{"d_model": 512, "n_experts": 16, "d_expert": 464, "scale_expert_input": true, "init_std_router": 0.00938, "qk_norm": false, "init_std_o": 0.0266, "init_std_down": 0.0, "warmup_steps": 200, "schedule": "wsd", "dataset": "wikipedia_en"}
Below are experts of layer 7 (counted from 0) of a mixture-of-experts language model. Rows are named router (the router's row for the expert), up (a neuron's input weights, with its number) and show model dimensions 256-383. Each number is 128 + 32 x the weight over its row's rms, rounded and kept within 0 to 255. Numbers have three digits each.
Before each expert's rows: "comes after" lists some tokens at least twice as common just before its tokens as in all text. This comes from a sample of Wikipedia text that the model never trained on. Tokens count by the router's weight.

# expert 6
comes after: "1", "2", "–", ", he", " He", " (age "
router:117128107158167155133139059138136122115112105091123103158163131128135134147155131079181141118169125085119156163091130099116148085115147109157122130108154131138152178138110130156073115083160125110136133101132141116113115103128113210126166088157131108146124096138081115075169090160081139144112143146113101169141088103112137092113131109169153108091102167139146131102064110112156095136171
up0:102095205069110132117130102053128146128146139191140099082137143149097115126142117173110127134162119120114164164118164133085142096104116151142063109128142108173105118148109104152175166142157085158105150120098077139111147156113135114091150175139140148148139114209102136141077114219089151152152130108113136088138147142133114070141125161066098134142111117102071104078191161126099155120123
up1:175112182111130118139165116135099139140125118064152156161131153165093060185122077118093058115118134103115097132098188137087148157147102162115170153142145149182172128167103166164140173148086097135110097069113087103113094112130175114118083126160110141162119153163139129106133157163108149181142128150145154159140135099153097122210143155131053135176143098114108181144211139140080176107129
up2:127120195166080130139127128133138145098126140106109173187117142130134087055118129148103133069126161188084144094118174062174156111140126080073104103158147154133134193075099075114167101065182109152156153170144078135106157150141167122121196126136115206146127153165127141166126210075129069146149042134066151120069139106165149092084116138131132089164118203129119083074080078155136113137151
up3:151138133152115134160096129136097129118152150164151138146091095113136184156159112115121190132126148120156105170136095171089140141096134098097121143136159087088144168134140197166128116092077168111150075053167156164082132166107120110118114143136136094123159133079125144126145113132091077209162171128123133148113113113123135083103116091090120135122124152151133107107115120094083065113105
up4:101133129172181136129117093141118161122138129093101091127139085144068128145167162127137116114076115141088119171096075154153154134108149106115147110068126167134086088154168084112136031148141106099123064112173175128105110154099102112129135115095096073093109168115092165081134215127111132171120126135119129131138087127116144141160091190153103082146136160105066098131089132044128143148140
up5:101100128105079113144156167184088138138191126171151159124167142092144153173156124102166149137116100098119129081076092127156169113143179192176117137051094148163151123178146176098102081085105137132146137125174147170142099081083132164115152174180135147113106145089153101087140097162156087155073104089108099136099130124151123117164110076084148137145111134144125076130075077141174123132118
up6:143114115141143110098129124145116181088098135082137139091128145163113125103117085141089143078109155125103110128124159045146141139136140105106110087148156131062123111119133098148145098116104085119104135191114134144102166137083198144104124158177138207097108119135128124145150138177138168127087126123168100126082112148141178081131134102063125138166131123101149127127144104137176112114139
up7:139169097105162129075160120117173152167149154100135088106126137054130126171131122170085113154185140101109104132132177104111187102152115163134170123100124071125170096148116068169151072164171117164047083151115139142106096128097098139162142126156122128159116087151160142091083129146121100140085182154143053149116130129104085086122100161091161183122112090086125163165163145102131150134153
up8:106098128093091111087160121108127139155132091120141127183112108092108144151099108146126118200126114137151150145094114102110157097103150178124057071078104112140112130144152024149141205090091108225134118104097133117125145109075097117145148102134129153164091132148100179089210146100069054087145112076154192132133089164122091100200156169147170131114169120130112103129207142112109091194135
up9:153146123099125129137089148175132173118122138130145087183133052126137109114124111123124085076086089084137102119164166117156093155160135124136120120119126125121117126196178155129105135141096100134160124069083126113069107160115150101126105147136162169131142136131034094163129172165129105107144096112110130143154107152136123189117134123093086088157085119065105120118159150200201195073143
up10:067124060170146115093086066099143165136096113092115190139116096162127128167110098159123091145109187131154153105100150128164191112116151115131120108090117061086125080136058103130128125093158097158150130128108073135138152101179172129134190158095155122138087120156159159095177167149074065082124105057116166173106115141113161093149121096122142169092094139129168098104169147134103134164135
up11:148083114148192113144121112173123142132115152133198106109154206125156148168216129150116197081106157125154190128086153142071127095157133124156181102147138143140135127123152070139198092077135187135118103124096137183119168104132152101076120099149169108111123137187125102103197129091082154107176170110182133128105100101149165109107124065153141097159087135156112156131118162168077116187116
up12:118172185094198166104168177115103073160109106123113111127168236096072115171154130157138201129111112097128186104100159140110134107109164140126133131092134133167148106151134113096111095141137161136070111089142150133100130141082159168117107126170056188140134158110127144041122127139106110108092115169097108181120125085153121081148115123148114132127124141162127157125097151127048118077137
up13:187180161130135122107133107115093079167100143115146114068144123144098129175115122093109121130075135123143075174138118185106148115138194164123172100105160129122113160163190116135093100066141175168129150136156138151089107129104121125107113142137165203163092142200160126202161144087105135154108199101108111161143092019150131105162168100152175086136109153063106141153151108114107107144104
up14:086107093140111153136147125180122117132152138133154138141101111095126142107152076148128066114106137136127111088155147137158090140105179113128120093127128110110127143145116117118097114168074116138107149138095103117089117167163130088121163134121122118105141143130071134139167167151110136095151161117204132145134133140149159102100116091106145161085114086123182127124146142102151196096064
up15:096120056086110145153203112096126155073122121172118122184163133173123112145193115139166149134173190068135146044104119183122183113094106082168096172148112154110120116114143104171120125123118144163098119077174133139125142152101128114096137155124120126132153148114136146106098209182127119106092103138155165146150129104195105142132125114096138111182152141143069176113150076100100144159154
up16:123171086157196101152146100177183156116104176083112177173170145110148106151103131147108126140119082148103160138115152161121104166177090108112116105150152140094088137192163094115136027165098185091120149124116106177112111152123089108117163109143110167132087102063149092136144161089139155136117130104097088113132133139135134134070135122130166090167169115068109108232060062133150107107133
up17:083129102118198157183163092152122130146087097134169142134152115115108117124147074111149111142108067101167136106165126156157132106046164086162162107094183116095140099167076049204163055118156138161130103098126196090129142100142104130104150142134112113121111123163161121086104143131086124138147128146162189144187174123129144099129115180085127112121173150095101119169121136114137088108112
up18:131168161127145127153165131133104179118093115142124112158127118128139124140166129078141157128139149163110076135156112165115143089119147201141169177103102190163132134079197108130153117091141154179112104111104160133122147171069132171080133104148137118171142100089115084127107072183090137196156178172149097090175128114133119090125122128101140168109091132143171105145144166136150023105125
up19:155152137109080126141177155141097114154174126045156094143171119131097087137156128112153159128132115142163119102115118112123152124096118098098083105091181089112093150149103070128096164135163146097118143099092148144153208141103130119139080125096093119101098140113094077130164118169098092100129171112062126145120145152120124100133161154181097131141139137171146125112065113148088015163093
up20:137149147184216146131111120194151129202151134064163160170171143143090115112174119121160161096110059110103119157140086104067112139131174113101105130089138142175184138110138144110137157127145124095121073082105070150097105175152141142083108164123135159145076082131052149168189099123130099150136156147075134182139078064119120049182150148100086107098128125111159131142118112079085109146113
up21:174079111160107123119066157163034097118156107129122106151098147188109158105112118140134129081083132116125141190152189074087136082158155187116101140109129070151142147168164119181165120095149132104103126090125081163081141129129133130118113123115119186146116099136117121128134136129161091165127189134135149161042162199126080086121158164128068088178190158129131120126114120116098116085125
up22:074149141157155121129121112119179154131156138109178112135131094153185102094146150137207127108171172128147116120138127124135075137095199111119157100114161092159176142162056104117126140106107180132168148143118106139161116129196119096124085128102186142105148156128135122162164129147120150169204158115133138174124109100132124113106127070123175086160138112074121116151112157143142141144143
up23:149101151117154101130140161129125093072107134148083089135131102059122146125125189133124153096136137069166224118057066139130178137112155107091099072158134112120103109100112043127165188093186113142154144116142180108115177122022147106141178106154117108145123141114124144090193159144101116100077134162118112143133147160126094158157074126151099095191079189170148114117123119117107132158151
up24:177106156127152158096140132105101094170158088119103077164127161157123105091202118124140124141131129129150144148099121094112132112111123122155085109090175171137219076182120145132075110113132127112097142086108135160117131123123146159076145107149130103106181127199081167117085122156109141106111071140130129103159083050125105105119157149159115131123090149098104128132181156116149146145133
up25:092138131031142150135164090096153150155125117117119149100111139129086121121116107138090155174092171145133135066084138129086149120166133148151119125078145076109094132139076075163151111109159130107046159148205117068130107170137165111145128158140133173147156143154123108077136141128120148120121087048135144112105095202092158145074115156145139121084173155129117147131156168118073103144084
up26:167141140117131131081166158161121189104114125133153144164096144127103138111183081103078125125152119166115076127128085097109168095041131120149168128104145141138123166133177117117182074146126093164125154139130107089116153128093122144133120091129153129144134150129105141116160129136127106117080090097162080134146107127172177108120126117127131092137145180129126077177138082103109073146116
up27:138176129125125130137142149114113079143125130092126177096108094062186183163067132119168149117034136137163056093156151109120100133124174140098159163086175101105073150169175093163111116131145136146132142122124123128130094126108085114124147107099112129152161166116071161104117138175116113155196141117126091128117138108119151095099144130115131143145156114147113100168140108127127117102095
up28:225144120140155098143182158152134117152148070035129127130080110190058148088187110133164103124114101155118216151048115120115086098183092121105121139119116138218184161106141128108107206142137116120120072087189106185140146169097139122140174147144176167139176083154126124110183121097121092124150191160112100129116123143181087104175138150145111110121132142168124121123081148167111157116121
up29:112063105105157141103152153147123128113099128161169162169114139122110177082113068144124162186167157120130081062093135213136125097113096149101156115098127170098104112113115132107145143154097117118127158148142135135116171123092118098098113123071138123114100142107162175092095073098169132130189141170199105147104125106171131158119109130151127113107094173136173076146049089097150164185089
up30:141168138126163119115113136146152101093147170139123207150109078121090069166110163131218089080122141113150225107117134143123149068128158181131136106110146154098146137150167103105131218140086128095208099076030078139124117115092160140077075122146153081115117106123072154077196135108108125152156199101129159130111085121109186194170133103147087115169157120145137202111117129134108219136121
up31:179093082159097132122130148142098134163047137100146056058154118035069145122090112115118151131153138113064119144083202154126089197102096154151122083074156095136133149196138144125146111195103085123088119159142101141103125137103137137123109104144075137098113096056115075119112116139130086137067115165109109159149084135130119081093118095109104136129156189160101158127101168129121103145077
up32:122157184197185178115101080149244149153070097128123129165099075145142148109134078129172068117170109150138157169092130145127164123092060133147149102120164131153072179096125115078074178188125152153149170079104060170114130123126047109110120108146091105157145166143131122106181171196132142122179136151150140112096181097105127131107128101122098105121120166082149167131080055119169134092112
up33:126129108112099158104137136097075088185135093143160119132124111145134094117134145138161112185148130122164103164144123084128116097121137123086092153114163136102144110145101078138119108126106083170155078133121116130108122137117114119154122135134128184089128151189116077129202090149169108120155132148154106094095163089103142103094161168219127091158200106075190148103095166131132141111089
up34:175125072128109117119101130164164186103140160106121109184148131128092077092169082109115122159126161155150087137107117121163102129122125158192198117107150111075108140086169094153145143141144145128136125130120182130112096173136127131114124096088073081090093121110108122134048140127118135140115132141070093141165108034123153179164155184101076124181099125152100115141113123171101104157138
up35:134083148082136107108122106090114112099084117100144101151131094151132144102133168118095132116095155063170110152115186158143138180134114104096113077140196167102108117098099120174121176102074150108171114118123113122102161167137136104073157165092159112103161149136128097158118162185115120147090075132136146083164189089156128094136133185116076128100108137125167080103135159152113158093124
up36:131107132102154172131163174162082131155116144100172151131132203104105153136110081144044081148124129104055122068092165156140134134158116106134144129114186131119139159103160098129167158116157135152195115125135173118153165133075117125063156087164106128134120073078127170090110059095063140080140172137110170142116130140089152101145112177083176119174100147144133106133076038106126130160163
up37:150175106144085134126112077143066161128049124133104085113107163170159120092126185108132092147153146116152168105042163150133136143076103071171085075098144168159076131134134143095173143072135147143155098134135120116135179102103145153142167133080157174128125092106084108168098168135152087128059096199113133158121082072118149080113119108123102107131143132114098106090040142160088103135165
up38:145164097145130116108158054124119143136117149082171090200085165167130106177143150136159137148073102090153137137074172158158186126130141143113151126093086142178194138130137174104120196126159155164130126071100094174145166107104103131120121118123153072101114130102069124101150154110128113082090173127133078150115130173087107080195136162161131166101110149123092125119060090143104085133174
up39:084078094114187155111185077109138092122189144114129096146115097120135172138092158110135161142109174107169171193115099134118108130095165167126094154192148103142097160136153138126171071163128183191151140115125151057112110128097139125153147145130180136112129144142144166107167133162100106178134175162127162173073107108063160116137104095169117076155138160114129130187085121177146057178081
up40:137123054097230178117149156099137150110154139176150117146132119112124155102174147097068114163125141123152144173144057107140109122050104138100107082120153132135082113095119146194113188114079118164091177114133118086124130127130136111132092123099125123075165163145124128110130169160136051148141069086107169121146101043140158165103104222123106122158122105157116076132152158123109127170136
up41:089122139170153176073113131172113156112126067093135122102097117145161131147151135104087111177158124103144123079125204126162171131146136067091171173104088137096140106056103097103095117138100120153162162142149190191164120096114150167130125120159168063113135091085093113128095135136096137169014158070142135147113134190119112105109165175130088124124149150116108096126078071075159094045178
up42:090126083103151127097142116086150117137061119119136148101117116116094165104087134112131155162101163083104103149102072156077179109055143161111137163115143136057146140155105120129147113136106140158055120149164124158147124114097107089131064195109147159107144141114145128132205137106144115156124017106142098106072181113102115126172095134133130168108182096126107120111063130141120127158104
up43:113158177219103105144115124144061124215155129086081132154104178131139105103114097144190133075136105152128175078092149172122128094115113154171030121082109121144137129146136145141159107109155129136165125082132167120120122094136117098131206117102174142106128098127116134140164087113122078117150137116112096176098130111161163116113155056163106124133079183144163109198134131148095150141117
up44:166154121173112099167080174083121130130088169136180138156123079156200107133204139141056051099103196121105107133122127159113092155135083104113129127094145166140120130099124112108101130100116139149154140165137131141095111119080160090092180103102093076137110170093124133131134157122108083109164158145140135225114097148171134103132142184107123111165111203143115097108080154190150127176132
up45:144097093174126121174088075150099161108154138179149131194128162114174146161147137106124165162194156096205173103137104074126170150148095170129182112152106113099107132121125139128168057118097111139156136150171171116108161175089136142107112153143076067061106125090091110112107146174110171182027110118126148118179123145173149106102096083055157139151098084085123147087097133109147055113101
up46:127138159157081103110139126137095142127098160124129124154160075103180104168099091128099116195137094138111144155129134126151195124123118107154179157151087205213152106152139190092088127195104166137171160150119088111150215083190102120142147083115121125175160086164161108122148171209159187078135137151164094115136127141148116157158128102078140123124133148118143101162092106156116143112130
up47:091136140071114145171111109176125202128114145104138163175145091200161181104084155109151141091088208054136116157077118140147098129110125134127155134083130121130102152129049146123172171125138110119126156140118128140143199180066109092089142144116143076087131118121076140102143099171111064154088071082106108130148133138092193118101127137147143052084157116180151122127066118110185104134148
up48:235101075165098081160123147133066101154189147096121087162112140100110127136104132135121136085103140115082159164042162119131171144113087084115094104116136167143120111062171208158148155158146152140118182077086141131165108163087140103090143126142132124151122139088152147124171082151117150139115135142111094152166120133204126120130193119162096094160048190184168115112137173141120140136102
up49:188178126150106099103147141141101092098087137094161144105154162105167112152164156121082118117129123077100120104113088139133151094174135102119126078107169089079080157129163111106152137137128081095083127127104074173129117176094148099080196135124131145119084161128183140116127152149111199139131136192103151157149154134094142125149157127065117056168099075065110119077158110096148134158194
up50:114217141131151108097065144126140148124157099094125111143135128135143143118133160131154123046064098142132113142068116132113090133096126099176065142092131129133123089099138154094124142136191148151165132067074121154087098163158139110149130175087179135079125112126107191198165144168169111105100174162092132183150160107152137109137148124156091175172072158125205125152124113178135117129118